Weights of a small mixture-of-experts language model, trained from scratch on English Wikipedia.
Size: 12 layers, width 192, vocabulary 16384, 23M parameters.
Experts: 12 experts in each of 12 layers, 1 pick a token, a sigmoid router, a shared expert of 192 neurons.
Training: a variant of Muon for the experts, 326M tokens, 4969 steps.
Below are experts of layer 2 (counted from 0) of a mixture-of-experts language model. Rows are named router (the router's row for the expert), gate (a neuron's input weights, with its number), up (a neuron's input weights, with its number) and show model dimensions 0-191. Each number is 128 + 24 x the weight over its row's rms, rounded and kept within 0 to 255. Numbers have three digits each.
Before each expert's rows: "gets" lists some tokens that make up at least twice as much of what it gets as of all text. This comes from a sample of Wikipedia text that the model never trained on. Tokens count by the router's weight.

# expert 1
gets: " (", " S", " C", " |", " H", " P"
router:124120156146124140148166117126120154099113100142092136135187166140119115118113137162132117139086142110110137125136125123157151085157100140167133140131110139158119070128129124160135114104105124121171138130144131142128100183105097148098166129158160134121095113149083116121120151155091102131117160120155112148060107093116135119109135144102109126133113110117132102126160122096130108115101060145147101106189145111138141091110135088120088140138109132151107095163087113126120175149118129134164111101112117155131095106122164160151096113150165147135143162148142106105164143146097090118
gate0:158127122130119093113086144145172115071057114138109163073162118138145127133100162109109154125121079083105122152100143157161162168142152132120103157114115098126074124114118115118105143108123084169144112143125120116096137092115140143162167149106078125149109125107135106156080132121129125108132121127067144131155123135137136141119127092145157159124181121131103109112130104131139178117163121139113142133149155142125072103160152117139104109160122120104131152131132127084134127102117116147126129113133129134123140178096135141113118160112185115130123111086137149124173150152126146144
up0:127140095108125122106123172131131130136114132133118175080133153120132111136116139065082155129148147097116133094127148145135147128142114099121079128102135121151097125130125144100120161137115098160156095127145118144095112113079121128162186131085100097148118131127127102131096087117146128082119073130096102064155127140136124160126159104145176131143134098108109132078124117117124206137162126110129131147146140148118087138129166115157140069133115134118118127177136139109131132122127101130098104125122146150135137167108106154117106196179144145130139140110128138117129106139134160102
gate1:142113105139114121156124126166136161109119074158135154109183124077119135085114100198154161099123113094140107119173076117128113121112093133110141164125119123104132130114158159108100137085131113168155116163150106129124117172155104102133117111162150150101121132169138100147096136110124113137167127140127094110170064120167154136098126132101097079097140114120104102140137124096140131120127170100132112128160136096099123097124159110122148129130171132096087121128107091125129097125129114146122167104112138099112131109135138139141085168163112119129120111150154096146165138123129127110
up1:103130110099126128091124095116109093150138151124113097113059117161169123141150136062118105154127141141114147103115128123125117133123137114148130124139141121107142159147090072182156108130127124095119151086129176106114110081110132174105131144100130160153092145071169153109124114133160142162091132120111121146109199148088127137147159144117146147116117122119161116121128113150106125111115139151146174135073099128142111138136111167168161117131150127127166122115133152122113154088134167124121125121104123121147106155100115148124168105126120123119154135156111146089092074102127113120

# expert 3
gets: "\n", "5", ": ", ":", "-", "°"
router:119157142079157122162112113103121082135116109098148168112145178173106124098148130131153113165107085151116142138143126128150150118138103107156124085143172098112131099121114151074131169154134170124130122148148144122172135119117098169087121124164115162104128134151093103165122193102086130146134106149088118131105120089170100106143158105112125158168144104135160084108067077103124118128104123114116116166110137134101152146139132131117127090110105117124145129155106115129107121132131161131125159104115088125124138142105125163173113168127125130120160148130126158134127140144119126151
gate7:154114109085144146112117128111125106145100150147128070101130173114156143121140119119123150101123062135148175109134143122114141105114153160152111153131186179099106137170140154071142097101108129138101136153158137160137136124134106144116103156163137136099138091141113140140118168115132155120126141117090134122093109135080115147139125115158113142086097147135151119152132159137142115136163150120117121157075103157136145148113121114195157143127132142138138163126149102132130115159143147151145096112150087139082161119137130129149137119143118136126155139076092177143088080171116135144
up7:179099109128133109128150122100116144101147122100127166099092140179127116140111162162121096174157115108125111078126133149138150148152133112108116113124084099132145154101177136152154170148134159104145097150104096123163109128118095102139163134148103137122096113116096099094128062140123109131138078206179128115161121117168126104157107115090120138154116134144146103122154102132160108111139126118175186134126126122123131119131152123100140125139116089105106122108120130138184117140091125137136135165127126100135127137122079132132124153137146148160155142096160093105139161122115141126
gate8:112158136140162086062107171159118114150103115137114134139119166112080179119122140133138109158084126174152109154130113108130147132136141115167147111134108109118109139127124160144125095138112109107135111113100134132123128129153084118113121120140057160143134096128120162159134176160164163106137106152111086109174116156139151111115097097148120117151152086126130134122159126141099153110136124154185121120123163085084092168073135102150097130135148130133099101130139141166115138159158094162144131096141111141147115147133118140109144135145188111091097129141135137119155144114109118127
up8:132104118141094151128159142122133148171145146108124108156154086140138150125146133121145140161163162140073151114104089167102099138123124170090116132109112132122101137143105117167162114147139139083122125111131124139157109139156152112162152136082172134172155117101148137137145098111103118102138165120151142091076101121155135129073142161097140068139136152165145141180104145129164167114104131154109144119099130144148167135170141095166123165145095143135122115115134100124149140124100173120151155128119162128123126099101139131104140101090099162120154145168162138149107108107126123110

# expert 2
gets: "1", "\n\n", "2", "\n", " ", ", "
router:106151127133106114169152177105131114112133165109166107112115116119183129138177108157126115130143096118169142150145118133111116133104096104092129118135122157160141143119100137177146120155118112159129095087079134117117131134127159157168129178154121129133127150169144148141170110141138129133140127104137123145134103180178152115172140180151171123112082132130107107099124120181143158070111162115100113142136114125137146121156154107122130138088139078136106166118106116161150127143099164149127136149111157114110115139136146092117146084138081096135091161109137133132099139109100122135
gate7:097136153102104114099098165110096123133154110108140104132138089120148122106134149174115084112115123093116126095151114142111148159113079184140142146138165158123138141087114137159117120103140152113100096112114111126143155131133166119150148169182110127128108106118154130154129112101122102132158107156095175177080164112116124152136133086134170141111128143116099151183125128136136133158173137076112112132137099132168133195129145118140150079125122099119111144106130117106107151154099114123108118125090125145148161130125143143150107153162127123142161148079116151153142133121141094174
up7:145117126098121173121102145110128127095121109076169159109170133153123136105118131141102072088122096095191146127129145155117147145144096114132111135145161122093175152105103117151129093117150094110131136159143138136151102121106145126158141160135114078128117118133094159152128122120162116100157133130160121155140167142108141105133150095113100180099142138141169118130069104119107103144078143119113082151118106117145152134147114142121118107140135105147132138102122103115120153164145137131139177144120116157177111133119099113142089131161118134121134111096070117168179136138134094168
gate8:113154138144154132161101139125099144118138131110183119097125141106152108120161119125133111152135138167157159140161115137134112120123097093129108149151134144116112146123188119133076180156158138147159057162142112112141139123122118134134141133129129141090147111119115120111126170101127141127184108199117131100140145174148101130135132120119148147113108138132128165161162090110110159147113159158150126220124101133117120144144117112116143135122201132120144091141094131102163145147111098107145114182111124148121123140118171141161097127121128145134137143120099155126146089152103114142
up8:131125110124113125163157153112087110126149121151139127107121139092100116156129163159115158138120111103119107124146115122092095167154126145101145131159137161106153158120117144117125164109120156154162141103128142126086157098107147140116102088137137130107103124101131102113133076128096109092120101156166139149161149142109124160111136150179141150136113154102091137109118127143128137161185115174122157135137145115141131121146106092172065165160147128178152096147120137107155114146107119144156102099138121118186126162120131146167103184090145157136081149147136098088122118133141107095